{
  "experts_per_token": 2,
  "n_kv_head": 1,
  "init": "uniform",
  "lr": 0.0043,
  "beta1": 0.95,
  "beta2": 0.99,
  "decay_shape": "linear",
  "final_lr_fraction": 0.1,
  "train_tokens": 474500000
}
Below are experts of layer 4 (counted from 0) of a mixture-of-experts language model. Rows are named router (the router's row for the expert), gate (a neuron's input weights, with its number), up (a neuron's input weights, with its number), down (a neuron's output weights, with its number) and show model dimensions 0-79. Each number is 500 + 25 x the weight over its row's rms, rounded and kept within 0 to 999. Numbers have three digits each.
After each expert's rows: a language model's description of what the expert responds to. This comes from a sample of Wikipedia text that the model never trained on.

# expert 3
router:474471481508486488506480468528475519493508511482487477477476509535462517446516493464507495513522494476475505515510477523490465473525513494537488482445475503507509510504485489509527593507496542454476527476503495477455484453488489533481470511
gate0:542517467465483561493485541508473500524515466484525552511496475493476498532523473477498494522484555515492545513479442510529526514504478509452522500482524550471495514566455483506475512479474538510488504478513518468496509500503501514484472526
up0:500507493445511476513482537496500500517506488518484513479536458533504560510509515502510479468500482553498520511526510497455510495532449490536465516455500534506488524496499487503499477479491462501508472508518455512434491488521511440522492516
down0:477495519453505473523487516522510540524523537518485501531501491526530493487453511479464491499479464453549529497492521503514511480504507532466447484519516528491485519482508480471486562514495489495468499533481484495486503469503499523455494529
Description: Slashes, hyphens, parentheses, dollar signs, quote marks and decimal digits in formulas, coordinates, specs and compound terms, such as fixed/mobile, Anti-ISIS, 4.7L.

# expert 8
router:518479491487466514522475494518469530489510502529509491517476487512500513458542455477517510494507461483495519506529495505521500488477543491524496494489478537564490488488529499501552547529522509494434518501468527465494503486456508497506446491
gate0:468469504537496532480558539518475470454492515503482487480454519468515486523479453469522480520536499476497494520487475488508509525495456502545463523508456522501520501504469455455476526489508550521472491462483487512469475481447527501516485475
up0:511486492494447506477506489486492536453458482513511547511521482488438458471510504456515502454473495462498486494487539479522452528528512481511532461539553478494507524473482504495501545491471518483528504494470494484503510476459539472476535475
down0:498561473492506504488544470521509531526526530514482528515467485446470477457489514547469503504470495520534492479523522520513531473493496516490480445492523536512498535490524472525489482501474429540491497513489503537487520520515474488500479494
Description: Digit pieces inside numbers, chiefly year ranges after a dash, table figures, scores and large counts: 2014–15, 1927–83, 156,939.

# expert 10
router:483514466491477499517473504465493479494498535523485506455469467530500509471508455509503505494490502490475476489529495523497542466474553544491511522478506516590493536430488500451526520498456516476488503526504527495471480485492506515447485471
gate0:500496471493495509552486478430532530526546495457523512478476511515536501536495476492510483490529513467469535531513461531494468491494467541556496465487507502512511462465498504482488488557522423479501490509510513502472471465477473511486488488
up0:535492506499513487503516526509492528484531513512540526515518535510465473470471527499480497490530487478506498501532487526504530513477450510514487511540469476500518523547506518542484515500488480493533518508527509549499499499512490464498508511
down0:525475482550528501462442481515494507501523434535530507516531546489492508491502498504527481476510502489468497514513473513461494463480545509580476488474511505540478540506478503519493472532511497509528525509488487522550477489494495497521492546
Description: Plural and agent suffixes ending a word, such as s, es, ers, ies, ings, as in singers, Eggs, Trappers.

# expert 19
router:564507504454463499513492492496533538498521485515495494492479521512488513491530506477478499485488489520464481494549509494488499475429511504517497535482511515503505510469526490490493523490537559523491504460437509482475514498504460525457489465
gate1:532544491495457489520479480526523483504514502476481473477502503516499495492550475488501539488480564523480483520533471551446494519482502458478532506531490530543517531501536503511490486425550489511509543513500526543504499501525549494520512488
up1:488471520550478492505494488516523530538502436467451510512473472486506518454497555506541527466521510512496486544543519467536471474446513485448487482486500474494514523487493473497492479508489500483534449503465509491514458488519561457508460506
down1:485469503507514465460523477499518473465494521480478540461502506515497534462495443538527494463514491511532497498477483474506518476483502523452495514521442506489503511495473525529506516517445517529462517493497506486528475533519483487483497461
Description: Periods closing sentences or list items, often fused with a word end (s., ed., ).), plus some mid-name pieces like ant.

# expert 29
router:503516499489457481538480503515509478443517461486475453457477482492494502488545482485493474479493508507478510505528511487534524518451546531508469489501465546510501502509483468458515523504466516489464516442501512471457517499512492528490462499
gate6:536449504500548513536522465542488469551490491490417477499472470478487496550506534503508528533507509515515491491520472490520504517500494503528539522520520492469510519475514521503527510510515564507518510482513512502553501499452491494506473521
up6:475497481526469500502503468521493467453515521470513489508533520533515558492508490505493514504504516478518540497488511509471502495476493525497472505508483469471493514533485530517456493518547452481537506505496486467426482501515499563475520484
down6:511502514554495516483487473514521450470492551464507495498490500513496508485488503457514506489513514499515526468498484497498502490472499491499525487515484463504519487478476520533487525528503516502539454493503521477493472516455484517473502509
Description: Pipe separators between cells in Wikipedia tables, plus header divider rows, month names in date cells and coordinate marks such as °N.

# expert 31
router:479529466452474536539493526503513503473515546474469500504471533513475499432511492484490518532521492518500494510518496499539452505483544511536489489499458525502463504465505494511532533505474520480474556485530507471489550492477480497492461504
gate6:498513458516490520488488452471517488476490536474525477463515493482480481468540513484493524478520511501508479457509497510486519476524486482527477489487496532469532496479513457531488493483549508516484481540530444525528489521493478489531505524
up6:497512522497469490512490540484507519507469480511503528594472462528483515515501489546498484535461507555514526516464506482478502500450520512506504499509506507510507489525477492541496538491496491460523489484496548537487474482490533539495583513
down6:514475492530553506528473515493478512470495549538495492448544507526552521448523484486507466490508493500515481480525486483481552506502468484497505491505510491508515491490563500459539508533481549507502518480491486497458533522485509477443471507
Description: Commas after names and words in lists and clauses, often fused with the word end, like s, e, a, before and, which.

# expert 1
router:481486464463468498511422477519484520473532483545497497494479507506481518465493440503513522474500488467503486487536532503503478492449538529506535502469446551535489486495485486503525520482484503490509525454496545448502502469483508508489461516
gate0:507512538487476487482475510509459505538522515530538464493449493536475491540489485502494482532523464496520466513492462487523452495474486551478524490464480462516505498515483511487543482536537523507477500503524510508503481467494527490507516504
up0:534522522509497492497485471525473536518519468511502444509523495489497484499520479484508494536502480489485474508513469523472524524457516524476492520524457496554516509523481524496522508512512531490464497540516507499473474466503513488485515503
down0:487486446473517529492471490512465530525526468520520465502480475482508481499471531462472476524507458520502483503528480504529466535511501492513489511475465460553519478524513495528502486545476525523474506525480528497443492484452487468498469489
Description: Numerals and blank cells in pipe tables, track lists and stats, such as 4, 39, 192, plus number words like six.

# expert 16
router:551519508513484459513448507485478508472527511492488464493458482485465529481500472503517528515494507498449513522531491503527488515471526481554504504444448565522455511477485488496551546487487513501510547508463473498518518491503485530479422495
gate0:528506506542495551500495466483498519495519492519508506492511458486522512486529473517487538514533509529462454481501504475497531508474511526535534521524459512490487512475497486461539527510502511498490514508500506521510563470514506528483506522
up0:523460478499503488457475504519535496516487518537465496535409496451507509511481479455496501515573498501522516492509441501486501510485509521516495483559540445476506460503499478500481463519506517470517478505486485500459478479508505484531518544
down0:507524491491544491489498539512508514525498468460502514491509516455516461497507526499514504487486431487494470469484467475504503456519547487488483522530543486540520519475485511480510513497502531541463499535534487502527507506477527474531460519
Description: Consonant fragments inside names and ordinals, such as t, h, ch, th in Roosevelt, 7th, Kh, and compass words North, South.